Below are experts of layer 7 (counted from 0) of a mixture-of-experts language model. Rows are named router (the router's row for the expert), gate (a neuron's input weights, with its number), up (a neuron's input weights, with its number) and show model dimensions 0-191. Each number is 500 + 40 x the weight over its row's rms, rounded and kept within 0 to 999. Numbers have three digits each.
Before each expert's rows: "mostly gets" lists some tokens that are sent to it at least half of the time; "gets" lists some tokens that make up at least twice as much of what it gets as of all text. This comes from a sample of Wikipedia text that the model never trained on. Tokens count by the router's weight.

# expert 3
mostly gets: " March", " August", " July", " October", " No", " April"
gets: "|", " 1", " ", " 0", " 2", " 3"
router:478506567457459517552453506469516528503460481441452507514447500561474533461456488548490450546523502436447544444512536508527517497460501492503522510530537475479465536420443509549478454510466533485481544445568577535457469519447492456522434522521563500478538589513454556508542494377576496557531486523503517509499376515517512439509510464456523516517498463503513453511461544539481495459499436478535499431426510510515545438510534455521486550505539491501489473536456429469492515497524520452427458494516590496437479447484413484513493519561480515465422495565439504504492507566500403535
gate16:559556516481504505514481586529587493501490503506542499446457555487475511492536588512560522479505493495517469575498471480555534484527467495490525422510513539510453485429486499526539460541380454497515474530537513525491512482502532558479500519409508509529507554458504493535387503397510512483528519498518595531491498553524504483488532603410561462510517474574514567538512509513522456497565481602565485493495480510473573530518538464606559528586500538528582483502555492513486499530550481490538473498531517462481504496486509488544479464435439547569536485462490464493481510489485524457
up16:485527493510458489480398471405538560520487452500504470632568518507452541445519516492433447565500487517535487517478497518513455506496476574544470522509546510499532535506510449469506501540458553530449577498545500628517544537498522445446571529518502456552481450500458560493467513502478467530507504458444552445538496502576484483519527534508585540513448522511497481600472517455525492556469467540524525487500490510505483516489534502466495510474561535495495476497468521508517552476486537556491488429418543525545460501578508540487445439522583517424485443472481544590540519567489464516
gate17:530539489524523418476475489468468505482524537486588475495475430508522477499497534531463521597515517500535514519543507560544497566474497507476491512540536397503419518413467491463445505440474458463546521540495490530472482472486520520519461545469544519536466561482442512488554470449492502408509487581493405416531504495500419535464480494517579473470450546469559484449509487490466534451439497483454528518567509490463426484490513428563567484504458501441511456506456594465424460473485571517518459483498467521521510538509530554540541526526573433525529523594459488496503512518470451521
up17:470414496531575484469517451528546489586559493473492454462487544385551512481487536423456537445478505574512598496555524446502546527541547548491531548509529439424435531510474474490502461576533486477461530491538512457501526534522439476569494526481492454497416520561463551503475512435544495507496525443537536487443450483525454463509504486440492479450546460525529481474478530522531486483525489462492494469502483470485479441512452502494581522476474408494440491449444473494563457483464486517381554506496563544546482500440500524455491478499477527556579529449528508531505511442488489558
gate18:505509471499439419557454568528498499462456514460508519479542512543491469503480508470516526564480494513543513480512505463469500497504501475477518493514542521565472517468499472585475554488482524363474487482511486471596503492515451476518477486463571503498494483501456572487512491470557495526511464553462430466553447545428491520563510531556501436538561473509421553509577527490435527538494455491476447552434582463567496495546504542587487395584509483450494441492496442465512490534532532512516476477513492531428511479513501555541474515495498480421466544503439457541537453460487380501
up18:549501534468500545509568607583422597523416458463491505504503525506449489502480502520452520498493522447483492486489545503544540527489489546510525479556471609546486508486456495528556499458580524515437473544460445481520514424505533597437571488432491499522518531501476500491488519520533451498433481479455413525474450487524442537433535559457492535447490511477474510501541550491547493538583543509502510474512512428505440535520545558529522480452504566513570501471490570452544492577525547466447436499552503502475516529497547472582521458466552504490559494523516435487483448487532493492
gate19:511445542509416540452540482533545426520531439490457463510452487544546532531455493556464458606485505501551597580479516510520492482522505444564442542539480446558472559459536479489564484480519480473435512458529539524497416523510476430525476531473541533414525501475542527462508580519465494503479505542503481547422436472546512464499537463502526559526433473522483503488534537526460451496513486460526452447443565562463531537531515478609490530464498449518465506468472527489540491492601485561466468537506492536478442456483407547502498567478556488533450485521492507503553483489523502503
up19:458419471453458539490424473525503580579520496504499459523470499420481545451437471473583496537523492469462504457593433496473490559513467427516483486474482486491553545528415529587530484545521423496544507473551588486504436558526428524528498455403486507438535535482484478530553487561502473492481579528526432481480521527432531549489507503496493538527481488496442476479488516533521513491474521443570494513455482498544533431431558463481507472481430438565496442514500489528529493475596480483450421506525479509457539491501498529444472476442508453511523506572480443493470517507491506509
gate20:438594481518492523546438536506449483497500552459516543556538495474517466548525479551551491454574443485472454561515496483525447467562506523527510550464469448483433502501387504552431508501533487495533569532482533515540546474532513469460517467487540442502465561511408512442452475456502526477469527492413452500538473486474412465522477484531586549439483420535503429545495469530564435502453443511498482437510529402497537463498539506540474529456466526491445580540536433477489517455499501529471487545526522504527502501499545529439528501482510587443481462520478493486527434538486459534
up20:502495581526508454525517649565593486534461513384549518593484511498495434450488503431458506513465480530496474485510505521481509511519502474517499512454479565472516494463485509494415487500477462486443539547414525467425419497566473447497467525466451516532508519472488541507500467444479486482480465473516546545504480522440437563554480528494488477460456491462559502512488501437508519557482534493507449470538487546479433526499443411507499485461540502499498580514505452437509585424482462475434477520515532530491523508563521480453438532491492469483525549559476475429521533502510591543
gate21:541466466464487618503439368544481528476511531478582495562504503479471510422494451524496476499510486458536501531536477508510525430473450488474549495539539491471518452452531590496496533452455503494506510552555527557488496564513428569507543438485455555430486479592458527584506517528452458511509521528560530519475469480455482506534486530530489497472500450451497473455450488495498548475497473498549456493445453479469475453563509456481513462511466600524469448494455536628469513450484551516499496430498503442514454458457453520455515521489532508520485450576523535441542525471489545468
up21:483541546548542503502416541448497494463422531473553504528527514535532528503495453501476497565506475480470481456552510569488509497486486466519540553506550513507502541438499499573553476455522466484459430507505588449521480504473541533428429417435523484521452449514475466476493505486521471508602513447528491514484421460467537522490477511449464511481520459569521520552534452484539525510429494505499498510488502510405519494505584490499537555421426447492478534478621441435535557473553492502484572462590513416483485448539482477480530511525537481513478468497484545482428442549540469462
gate22:435502459453506488523433507486536507454414498515482527471582520452470551500559443445503467509519479558538501504507527483487534517529418524489529528490535528487446512443478468492519478508535533537555545501545542411520430436480503486475451505505499582512492466519568438490573482535476540562515488516510552473431474515467517459449496485527481444428576501477495522587560546473453436510534450604500467488475481592473498448524548492600526491490507540502510500501463513478485477495472498543469552446507542561511564444516448440508485545490432544506459453403425545555463508511463479500
up22:478455546481514481557500455509542547441509501496494455513499450508494546474532408465411564527612510509454473500564448450508522544524477478502456514488515530508444466461485477530543462511504430516462532528471570465503419455505467517471449473472522526504462477531497494482491467447486467501499499493501492603528571549510447464519477543447498492553468492502438479482458510521484528491478421505400568591446555532491497540464550567486576541447528526474524530519479463470493494513511507498456424477468530476494581445578460516539573516466535517401430527474522549534509428567513468496
gate23:540523433473561510532472512515552512471499525506533500506510457432560502490444521485586502436602489499485652475448566518494478502549464515492530483505528518460510546536524479468500584484478382459415558495521533486507510595566487519452426496510467467523461534464493414464525492519544445522487508546529464524491477459602534462539532506448459492481464535511508446513538485500509525557481552473509447490461514495483568485553506461497489465461462534500555486480444379524533474520501485497515543528535476449452605482446519490502487493547456493428523452511479509540502472512494501492
up23:529506500543576469527571493509456501524422494432549475508508459467559491512493565552536495492495501489557511513564502530556461560470444561502482576491476478569416439425481438476522487500525411457422501437581523546514525503496500445527577500496449538450487541473575479607463520523539478490524450530516502559559624481505541602493509477462508529530450501519511556534480503529416529517516443511490437477548539564507495485538470458527460541527510494537523491436484467444488467490503526513484494454465510477449602539540517496489456485480494508554479532543494521511527500523535479498
gate24:459469491473509513513537527484516490468554469428474398495471515487456493536547468523498472499474538482462515471446497514594531524531439480486539505497451504459474529492560461414554495459482591455490489544555524512502468493490539488516471517522483486558510550514480491469435457526554541485495519594534522571525478528447432526538513532469479560508434551536543496591471524429566351517498451460494495499544559537491449526487499544513492480506511566534492448537465528519559574448527578500547450459440456523511522501430486476497489438515432490544466495544441539531471502563452450513
up24:628483509493535453561453493516541487460474506505434506486509465528513486512513499484497466606464482481501558485446549451510478560409542578540554589522489472490531484464528585538483487543469573496557514451502503465425471538444526455519459515476440553534541542511479493520461449511504517509503460425476402502524481477524442503555444483488474446536464478504486513498494519489483447584515509540504494421520495508509429549483524462495543543555535516399518495524525569479498458532459489578497535492570540502446510495471424543491529492541545511485537524573467512521524495526526555587
gate25:552519498465521527497482522496492473433491488489534503502509458464512469442515477469462496451435529530524510506564501529491524498513388440498508506519359519528460575503467553536492399477524512461498520493539524500503548433450435476527576472592511492488533507467499483503470482519514565442453449548471537488496580464483479446485454557525479465501542478513530452436515518476573506442536480565498440518536401503506531491465484493461429458458500483513564420443504406494481513496410486453455522441522511493512508438488528521487521553470441414463526563467519501501503477518592507525
up25:414479517515483541464447474497522573377493524452502518513533508469553468579456496483471535579565401479531522457511486522425424588506483500505501549515482485505513485469396474533602505460441454516469455526537556501513577495526572456506504541480485458482501443449531522466523498550463434468516506519475487532501401514424517519508471445492510463520510504523472446498495524439485504486446511484565545467493473527500500453451492530537477541471498550491484586507491528509490487441531472515507463443507509504448420503504445521514385485484481449518422503452514538458521461477457528550
gate26:473498493567474496540466458511505474442394561517475471537449551560530491512484494508501444423487559440492496556436567515490548508521515485474481511498490492427560474498524517449523505488528436530564451516516462508626587509447519547446547501453467476515441481554407542522462503494496511570500526485513518534486562501444512564408482492474510494543505463569564439448475459413473451528433549522447515512442516465550576486498454482512542518536506505561535530457499492540541522451486496510510510533511498515490525481514539467505494524583487496485496489545507438459422544504581563531
up26:430475448507571465480546377537475527596515463529513523542501491415502466489502478510488465550480528557532464471532415492572525516492532584552517514531532517560478563570472509543491521572550573525484465540393490521489475525468493516526472517527560538502570507567528503553497531513457517490471477495513523528475471483530422425511524534540547511521511470486486498431521435510455503516600525501546503561520528517526445444534537570515515444520472570513465483491448465499527517455584454541416495479477498497502466557507491536451509463501537387483504535519536521526488480470500493452
gate27:502443465476571417476542462473471551499449474458499514513487451501521502445439494496487519580475466525508501511470508431481515434510513487524441458473478476470448508444548525501465499542531525561481459515458575478514499389611528471479400487513526485499559487532426488454520472475551448469440546528578477488579467437470465457463493533459477452528477501492426493485446524495499466507532502455533482485471526502467573527482452570510546446505559554513487536538511489565455523485473499520508483533476480506451517524540422486514530507481428553523464406532571464517471577598490550487
up27:511550564521479513471515494429483491495562595477476554507437458584515524499521552485521518545478467490485497425496545491423583516458499515457458525427477490477455474469520424480433483494533486477488502426501618522568544414528543546480548496581515465563536548466525511470568530471512544528480576588535560494441471534564484488510495440521474462445507532556503476464483470530567410515513522495516492505489476478507560469441500488508458456474489515442533549521531494496514499489500451554489489535463494504524453471549485583456495524528523487514470434501499499435422460479492554575
gate28:522488384418503475510540456543553532475523528501499506498514542485551498533464518578518444585520503510458462530516489599540538532518474600509558486510514457480456480424475428552503498431505469522497472435451529462484550492460520456485476480519531377481484492466492487471446569455551489451518516550500504592506496512468486548502516490511511550491505502527552474437424505503525491506584539439579502490469427438495487510514451530490512513524551508552427438450517507496509513537522492544495507470583571492537472471487490471555508558518545489542514539505570455523504553478505543595
up28:508447504448487471494496463466535542439533582440552469542475456613551538492536462504479542512474531491498521457511490525477538482506516470551486534525486508592518457555494503469558487521499480511466552473435496476476587474535497545480505513502553461545479499563550502481512514440466494476527561505530444477558492502508479575512550544475465566509522487474484533463530503539564510494459492454480568488541423542409477545467568545530452508510545557490534547485436523508425487525520462487428558532511572538540513507479447654496518520497516536563539581527596477525469532492500513472
gate29:530482413439479482449504501490515466421473528550523519464557492477528471486477537484556533466481478511546542500436493424535529542537501536492466496458562476459512501480517442495472454456511483528471483412477509523452468496506441516528455467567531505500590473486426496541447521488610558581525543525457508406454499412474502553534461502504431442538519562526563458525447440512488564477488524502491495522454541410502548493493540508454540521508510537482526448464480544424478483536443439503509491511562489496467512584448459456556507522499471487571555480486510496427461491512463415498
up29:550402495470471533475486503524477527530548486512487476503462527494510476538524542489469440517454559504518586461476435598525549522560547579550460524517486478468518490446490528406448458501546518470437521534421529486541461499461465527453489536518523542576491529595489539558488468527551484478503515489558504504538500548547555461526522515592558478489481465479555538416486439513471464446500480442511510417434523518483454485473466465475543468469492435518498459490470488511442465438559526503449513551494497514515544565522473511518499531418496459466509553535532497538546472399501478589
gate30:509500522503488478539437548505544497411478524433505589453479544465501516426493476495527432442470458501503517526473521558480550512514504431479511559472541443517464543440508522501478512443529495443528539586497463509530496494477516546513494387493502517519491482601473473505521500499497478444454482467513425453549492545535472465420501571507536567501470479480514526485577522486461472524570526484517430456496594488431558590437529426549460493450519526470504402461537493468511551471496467483513493526537443531479505525444482458544511491466469511493594453516475491517490494489531402441
up30:487491468497508585465535471483496542457540540457572459511560455511570485479524449462505431500488548547417518498430477551547505498430471443471546461538515487526562495494478523553449477490486551498494499588470550503539539505423478481485456469487576449480548505492492467540432510433495475533579472435487464481495529456572534554538500481521374527508598528476520527562515553500508540452482494489530570487475473434573505486553528528579473508538480450427478448515483484537502519501457468497541552447493454515453537541527482522509453471493504521448475509438450582461478504523476439481
gate31:510470500442495508499447476448441544524550547480479475465499487477465576519423480523515508473441545523501514495485506489514508415497600580587490520502414489551445504491508488489493442552554438502609465512500542520475502478497514537478449495471446534490550476493565484486465441532467534468423534497458596501513456454564448542477493441498499486511558458567480459584495456552462539508434515514472450501423529553522569451469530542491477519472540551491501512507466529466596467471490488536486442557543494516438524533505470500517482547558530520588479491464511535427503518484527422511
up31:482441542419527527508502503491511568537451507479505523481472475474480494512449485491491531522517419518492535528519524537553526469477534514435517474472548609514470503485475451600500492417450566569533550477567512444456506464585474431502472567421462571491526500511560527450483456497509480469523466571479562462596477511487452517495534495477517505455458479511471494474466535553445488536478441538510455473482454458469484535546577503450458507450502532499474486432401529490476552517537517499456471419500468489531532460470428476540531513571501432544485503492505530478557578500489438445
gate32:460428482468559441531500550485495491506530474490451493497522569495556436577469464593504527514517532462497509472477496541553480495436567442546563449508484536545487609486476442451472490424463480452482478518507486492512481445508574486491527466501519507495494614490441568497520558481508497480451425598488543525545485520485433494484575573504436540490509452442511491496486437463516476449538468466540517553500437450437523495524537534479531426511426550520558529476457498487519579487501531459484513552497448559504457502484483439479505519501496470455492424469458523522503423441495530508
up32:508531524532485491540527479595518578503489598465475540512496531506528502495524517522484567526562490500540411483466479456587538502510425447465476501477515547534560471484523468498572483530444524508477534547489493518547468490456520523580476526548522440469480533498533480528510528451444476527427535433478464499580454522538426474426426445563548505487473411454539509490500532492471453566486453497460571538531502528487458458483497480564410474505552525494505507564500438496510479508452466568492442457495485523493557413515582531446522470484414500503532494468523512529555454531541464518
gate33:405430482527474510562519475471447488474453429461484536440559445504476574420514588490508495555570528451471490549553527404463531501507499495518488499505486547502509498536457386514544459487488444448501473542505477535519474454515477471422446491480522521475540505549528538543515489488478454534473512522477520531514531509489497443467501544490602451542516473579527432474448541425509510523476472484480523498467539527492508503425549529523536567516583523490545461476491452545506544486540490604480516460473497524408521546533490521469537437474424485544453521553510490541471475531485523581
up33:487476505438544450571528533576570464534501542436484482498580505461445491504443438506513438470469450458520476472467574476513520505566535485463551523472506471451574442467433437569463389479475488510543538551528494513463478538498510507551494502561522566564521526455514487463434520459519519541490467488492592502489506478524472486460517503508530492483483517519359555518516534545472468558578505454488506461480521519578551461430519514481472431488458582571472457514507496506470460484484470526516492525497514546558456463522443499547474555554480508451525541493488525516534526470433484439
gate34:440458420501462549479487450462479431547480497536480559466564492463467509474532477407485535500444511487516458443520459528579534585505522537534467522452510441494540477441531533484485500513555452539448580505507553527509473545490506483531401538502501451503470485456475467541496473492491484485569511417477482498430473485469495512448517496518434445472515484516538369582484452458423479440507564484550473440521494506511498520434473452485465487504532487477578445495548517519498441518492519471498513419526486498528563495446543540481451484504530467506496564504497521493571447498531382531
up34:481513480425515534500443439519498518486477506480519503506466468507551468517474558520511463510537490531471505511478553466499546493535445482508465590530489515465442532525552540534508507473509502466453547588479584514531539437472472516484488542534518481441484560507522560513483354513520561472501569511519478385526479492476527521531590516473449465496540506457497547458515499466534509530439494407592446480467518571464570546460485428489532541527447527474562465471394428499496510515521520525449511517498480525453530517536470513512503489484448514500514488413509496533453576528435462584
gate35:471491528518481488481512481492462520420481520513456479498448471541516559561511465559479439476513545478490536501466540510472444546461511560561467476437500451506511479516454537479570442468460577464475552512479465556527476504500498511467475565521497442487475500404532454526412421538458437482478495554474435581496495517524499477436506518462563452435462458447539511563505508517563475520453526430508436506571605412457436503472525478504576566556450426458511478481484490564538499418512564507479483480569535496579492441508476506486522473508531486487507481495496472452508545484489457508
up35:498504499553491491492506494477574503501450492512495470466435475473489514457448515448542545461421446437497493482520513534511502474518446487507477502517599510478526585480485607516461474524495542439570534549540539512487487428498519524493563480491555434512549443514541481439461466517457510494600469544412484492517465575519452474535529564443532511500488527490420486550429495474447383551508438481495479441516548439435500527527528442501469494497534495536463475549481505500480452499532420481489545493577518510471515435507474517591532531469429494492549457507538552511565492500503434502
gate36:477564515457528505544507495438568561470576483488505537405424567472484540542477506489487627506513483476543475497500598504502477457496521585478431560484451432504496496499523541490414469491555477484503568534544501567449466476437513504513442490495581498539526544519492513571464535491569479542493447486526525494577532490534517515438494491511464434459521443458537477491425543448492531500487496560558563436517456486465485511475562522560538594571504488493523525532526505442547536524498475521507478559514421437515516444517467472473465442467500517497479496495533471521490509481544541513
up36:535494525521503467497486555492496486473461499451518470463508548453604581452487501496426447472482560405465432510488514523501521487523561553474486555511540494517486543547423437494449487467519483507542574436461521443493445493511500557509479529487534489483485563535513492483509489527499508483487544533595468481468521492536586468461514506493455514445403531457529512501537487501503466514527454513526512535556437525529487507471470545473542491464523448473497435588479581453473512437497442458429517501526517449435604460465527533494473454481541565461510437468478553472591583486563496541
gate37:473488436504470402552479462398548486551418521525479540510472587489510509544558473529469494488572509495519537474484562495508471478590494577470515527504528525490507478461482525456551446482525492479514531491515489493487480512426450568432487591529510544547469495507502510465457545475479467532446489507561481523497446523486502529492459462547499512547481556536531407607511450484444485595460506493514575546449464461504457471449501565491489501465497464504573545501472487475496510424522559452418447519443508439513536522514438514490468522467521497527466564580443450493512469530542453505
up37:495509510508479406541465498517496452539512588522446552514521489543551563445521520545574510475546460473454530566502552529521480521408517537495487434565512454562504531467480523501453497436527460474497502529523608450546608468454514532497511539478529465540503509571511464568524400499526503493481491492482451454459546536476455453478521478443483502506487446464481508513580424463498535508485508455499474480488489483456465502483534451477466431510443462464465468502463494547547509485481492429504549566555507472535511562510519487459463370463477461542396493468501522532439486550519498530
gate38:523462565447450476463490517461460471509489490453490510470519436480531507457524507485482445571579523455498485461523429551470412479554545456486473458529545489522520459442531559488468526488465423509554503494486537436492418497494551474532471486477427520506504526565542523494455510477576417485533515546528509471523432493470401456432475499544556538551532437519415540534540501514533564555537464551417532534509522493523437568461460500440507423467481411567493482491531515505528509514527459465509492579488493508481541506503434493535463467595553521496517516551502453506491508543530462525
up38:476466491461432534532502552550470464505463422490480425472462461436404522528487429493519522561502510542514505463432491577509456539462442525536490533532463496523496487461460596484521468514558513474539573562455536572387529419480548532495502569511429496477525447498551483500548471539559446479482537489475502458546449531478469462462512520599490512478530488484516569540508470546487460447470503518553438468487553502485451494530516499505461505494491574565427504531478522491444568529533455471487528505399527505484557477481527499536518477548517520517541497501539480420469526522546436500
gate39:498550564552450492473474477511485457512527459474489543514509560470522494431467538509476491467460508589442554488505527539470494540535483542530476507569461515470499530490452525476476496482561483444452559441535485477493505522520446538560515460527482500491519572500455513456461583531488512540424452546412440526509459468529488501468524504543571491525516488460445501472484531414465428531488517483478439524458463498474458512543450519381474524551533437508452481439383451524407562501533600495506466511471520515430513549512489455547523527544432524461515544497493546440484452478531473548
up39:488495483584522459442531486526468517554470494502487509449505481538513475440538452523503554491487496528475528520470529434494477538480427447561441511419476549517529508541507596471499479514403527480513497565542515514573552492493546551473465472447584446543476457495545588576587473524517524530500517503518466508437482545490484510494577444494569497436512507514587523472465549463421520464470515502505477544518488498555554418551501491438447498572499455507489473528496524505500513466498454509567539506524534564469513583597523507489476490502480464447539466542497480473509427418466448486
gate40:502468522434460501538532514581529475546483477452505443519557538530518559412483515545542488492500551532557501481475560506525504499480498468500446504469391495476479477568509563527478485510490434500506556495426470498424500484495489522445461494473506512524525508501510540474488527500487501497559504400482487478490547488584484462531531495494470486462467537501493477531505488487418488419515566457449466483517496497599489482528482516445536451452552514495592413563517534515485524557488548507437524520480525448441594473494486474496655459550516441509574461565485479541463559492537522467
up40:525535497498467540544490501499489541563583470375438451510481536555521509469517521544473433507478482421480550553508468528481532529506508509467448501534486514432531551541433545506445563494503560464525537493553529471480492519490513433563470501444526513495585504493500486486468497444498471570448570486515471444485593468592512487502467421558521480420495495512533495493604451586496519492487489468556546454545566500465471481497551549564469475412524544525514468486483528514463530500513495502433421524444531524487499553574491488504490526519484575496437487516531461512512510515486447435
gate41:577478536473447583487471554548512484498476459461518415520464537494498554492569464488524551476462561446522505554552528459482485456476537537499532467477544535551509434474471412484612544452450561523489476504508523404496501407547399544518516471493564565502512589499476567469484501473520476511564420468512476499468499549466504544527470475473496490500459433560505500504515465508502420548494547480477521454494474555533506440499428500523505523513461417478504475511631531533500517496454508496462534538569496490478475499514443569517527511548516486520471469457570476504526490520520493488
up41:493523533500535513530442455490466493530565476473499434431520465502498552540578447493558537543494506493510523515554546486531484477420443573507527475514542594471518467484538479523451468504444503536529547476544541570500488507475478551541495453517421515460474523470511508525490558485427521563478493477557507442455417520601511524552476480471552460457448483514533548500498508521534511546496464528497497427437420475511487461529508536508557500455462534559525557506546548535394436531480465496571546436429474559547523516494452472474490598497446525503443505499446487505560528492488446544
gate42:505494477445493441507497477505452519542533444465550477510523509508475505505490445478485533528412485462420458515536496430523566493464533427556539475547499570502479477466467446489468503504477546476505514503473429452498542523456496479486395570546449512501417537463422407536511494475472515527510444534502476527574528487506547529438572416598588489599505495497498465521497503445457538555483512497462580539480504470477450497538475469579531489505504463526490489451568498441531464499483527421461497527511504532522498496599491456513542532461491481577537515476481483511465574472554471496
up42:456571502510516456519472494491548531452505467477482526484531497514499439467504545464547546468501509478489482455489436416429484548452538523512445429474563516576551464530518504572500466521466512471461484421534490495494501560504485434488468475558503485548485519457487524531505495422489523554554546436589513469506380468481503510545526464481516451486483541512457471448457491456464456505559518441485489467555520562548579475583439481530462513476522469504412486499414530503435502506516407509597520446504502438475529513527502485555557594488490483483407472537490474511472483518484489519
gate43:491514475499516443467498557494497466514525520435446538587574468488465538535478464481503547546490472469415422507458589520503432537581530461492465545496514440512490544489555482449455484485524488574442549536513449454518478501524515523489426520489481543498532504534513510561605431501547473519465583529435531457442505461510489500441442463520557553543476490507506504489470526544430506456524531530520555502521507474406524465504519493516451535511481441490463560569502544544396481537530461449561540507548483497504471520430536505568525432518474529469480486481519544533526453525562431520
up43:526523480484463505484412518482476484537451475466454456453498527537461454462549496486452488459521533469515525481413434481472458559501506515468466492517511467454525504468483445491429592498465505505466542511570472570423484487429453424472431520475493517577531478521538483466404513545582576541532510592499435492455460475462489496566487550494489424525471494560514545486486470490485455504544488515486521486517404442457477453524475465522415520518554510465491460463395507541455524479536510495436447523518496448446467470470478474493525460540465566524476549502502494537446483580513447509
gate44:500483536494492428422520570498497566484469498471551496445457515509550552517497444431473498525521477488530526533540528536511482395558493531542433486516479470470454497451470507549531511523517540519524469546497488429436432550469468470539531464511566540576509501461490543522497522471489597534490394541554537603521486466516487554457467497499524524518456596395534510509496469477477497495551478556444557567487540572518435528483484443436541498542540492497512456525534433493474456499494475546565549481511454475536491551495438515522468495507522548446586496541526500458457468502507516456
up44:587510485565508487469524461508568448469553518578528554525521547528553492464486543568503489475513506460520498450466516568428514551514514560538491539471492465493458499516504498557509414485536484510429410500520495472541496497463530513517571491534494432534528539475433468534458447448505548499432504519419443500501495460477437520535504471495462491490544501529429528460520484474492486524511460530498564552468509442416473511511451536552554499479447526555456555585574541539466521433533429521456555556487455563456501495526497531544494538529490478549564495476516506512543498449506390420
gate45:537416485508520489516471520401614468524512492587440505483480499437487490494473483496453431555427526481479507503465490532484508466481455553502517568476408542579463470463487507548482509455492480460562467358443545473450489524575413539507435463504499517557481493533493489434579459501563520454456477528477505528468447458614495491520509502528450580486475521503517483515475491544457588510549479486490512473549544505541464515499451521508448554500531518514509493485526507425493547521460501526520497446478480545539509434427504516499519496445515487543520494500432486426483482468500495481
up45:508503534495514400514495505497480553490452468479540466529490487448488431418527491501445530471523483509524512467473418579561493580465523511572460459452526545597557548559446475539465508548433490477505522501583595446482459514546541529492457525457484529511492498455471557505575548553545513557543496496505521516561567550476534542506561543543497472415581567484437497439514519522478506531432577506529499486496491493570495493531484484496471449504493444556515476426468493458523492517568498494525446518483533506493552440511481466516482546501493497594486459495479480408481493493514448504
gate46:525490492467521474524410503482509508550470500498431553481470453515504485438514464422475536527524545515506491508547481542553519497453488523559497494411542511491533509477561502543515459537532504509485504459482536581536530546486470448509434541546519438478478478603464487504494475515448512515497412519453505430514481517444558573462483524523495403472544470567489497447595513472518550526531549513471597448493491566506545515474471544548553521531526492500509601439482474493534524458471491518421494457508508421511575431574412525580530503488504428476462473550502520471472473520472497511
up46:453453554436537538561500450558514509513463462474461501616512514490517541502535573426452485560448555512523490440547503463497470538487516484508463458482511483488445479471499462506578424488455499469447434513512485553412513440496541503511430506473560563457489517448487493552492466465502512479478547485506499469546483498527477460476558475453519515527473506522519441568534483404507475526568518429437532481468494533416495559473461524472571563494518484499500442517511528533574555474544518465501478472535460526541515381570510558469463509462527426552513519446512521505568463461534528515
gate47:525523473446506420502456457536533563573574436430500459541491514502441504483459462458475481524486457481461558444482465528531467492426514506472513476474461552533549474529507531522501493516504477475523523499524501522484492529516513514479470484423562564480529506453518515464543432524492490493527520484471477454490492486582485513434457472475589507571436556519499458552468481525477562463437553556486528538549415436476489474493526489470423504468486533477547516496519433483462489467472595545403403511547586540531497483555562515495578518500506569541498482504502513561421493573465487561
up47:549451485530566476461544487600507471474565556517487585438510505567507508530472506517482459488486517472467451468535514472503514575576476524502446507517541478543500628476513455487478508467527485451498501608515509533473442523464530507466451476461480483490528486540405488486560544479517487498490481423478498515540495476519520532473510450536506490511450464531531574522473533531470510492518531472484494510533471522525539493559491516457449452463525478449538514551466470408537466397588548532580570463483527500497547463460527525485547465504533479459435453477527552353492471521501452492
gate48:481491527479453514532497543570507531499500537454515501482450527441530512423535516514502464529509469509529479513551579489581461552603436499547463499490466386499504501453515494512492523474471423528499604468413534470459416510422528439510517511453490565537492487535492512567484434534493529495515498467477478618524490508516545503451481504473515530459576488523526470552513539515471444565497473484512534505477499529494497494501499401468492513537542526510472529517495500529476522476508512475470490483498571457468485537522487534462488437505573516387574500595525571570507582529444467496
up48:412585494485478498499533481451501531462503488432526486484540462495492484502468554548541477510501398491476556501550544626481469528562488451436530492566471477491423552501469565447473537426521490487526550570474516500602462483547494489519459487582495459494462515440562544440550509506539464539502504555502491456469477518508468561506467482502490524519422475483492460528498444531490438522417458460496531428452502464477467431521521521467511501495450597477516511506522455556537544470463451452541437419534467502500542465462497492489535438464478443494532471473476547523417483492531489505
gate49:551426505511497497537528542489435512506474441517475488484498503547470513483512476585478570573466472501502498481514529512555493511475535454487541558493460486519495534435542510385520480465476589564423592552490506562478534467490448452491513470523555540540519560544503449528507479596573495509474487470547503483489472511522505472511495538512552449557528506478483462430417435485540489539556495478459517567502500489488484484545532555492542481491467478563379526467508509491493539476544498466452463517475536501433538504538417481565565506473597521535498494512489479584432453549539468544
up49:455421487524534504499508491496493497528490499493490458507512474522539505447507588548586436558456588476443477453532468439482564527488548517478466471507544534515471577500510510490558515465476469566509550497485497560512458536485454467473506482446482506509463569467489549492459502459516549504539514485483465397500455526534521474538473452483582505485446543495448497485527555504495482453521536581516541477554552464464517433555488454546505480440548478542498522484500475589487477490472512501449542552515520558630471388418530526509492533484430444439462474561512533467465532487456449556
gate50:523488514503528442522514454520506456490526518483507534556488443571528538498459528502545489526462424505456516408417466473523504528503480399516492551488511472506521455554416559533560502533501454477514568500518506467581532419505555588520516554485464485489488562462460515491475462481492490535442518461502462559417484535490558492541435490542507485437438480496448474546500497526466450521466526476474469550543506537495561474521542552517544472490499464575547452509434480468475492524516549575482450451437535480543563435535504597524437582466482482565498455552480521502516496476418496474
up50:471607562538582518492470484486498451530484417463509489486494497559439433485566541506565482412443508491483520501547518500498484478509531519543569528522498472460476517493507530534593535477522525566524485541527469502519502569412494512458455498561550471517565503429519532537478498501496483445548518455551525452483499586465507469544571576542476511522487467529465444494432483502498462556519546444505576525548499524551509548512539539480464497489528585431516528495457522523461499497507476498424550563431473511520538487446426495538493476567496484493498511529476528496555567495518520622
gate51:407512460567525475541464453528538522483469453501495580486496495559504513461495465490442503482536442483561575437475545411550518463470463550425514490491465531482470476468498548524424528462496441482518478541495515490470490487536541403472538537475576504445466564480501531472480560459543557468476466545461428587448508524493420578517449528592516517510496475502473521492475471570504512531490458510491497494526506492524494485543498453471480533562455559464515541543487447456460543509455495407501550496419522525476498544551537562484480506499504549455537426527485432469492487417493456554
up51:566481456468510454502514572519523518470485536551496457489505484456522467466514455501544588465546439447502531593520555487465564515456463478506530494416470462408505450495556455518594523502447507486569480471446556553534549505498528500499499426521555556496508534500495584470498500453540571523495496440496505520493493538537462476578568509571540482433537601485491472493475474511477495530576453494519536565467492529529493450540549526532525490497450461417515555487519544485498508512548511479521527555467489604421461420456432460518504481505554468440500469460493479515504528521477480527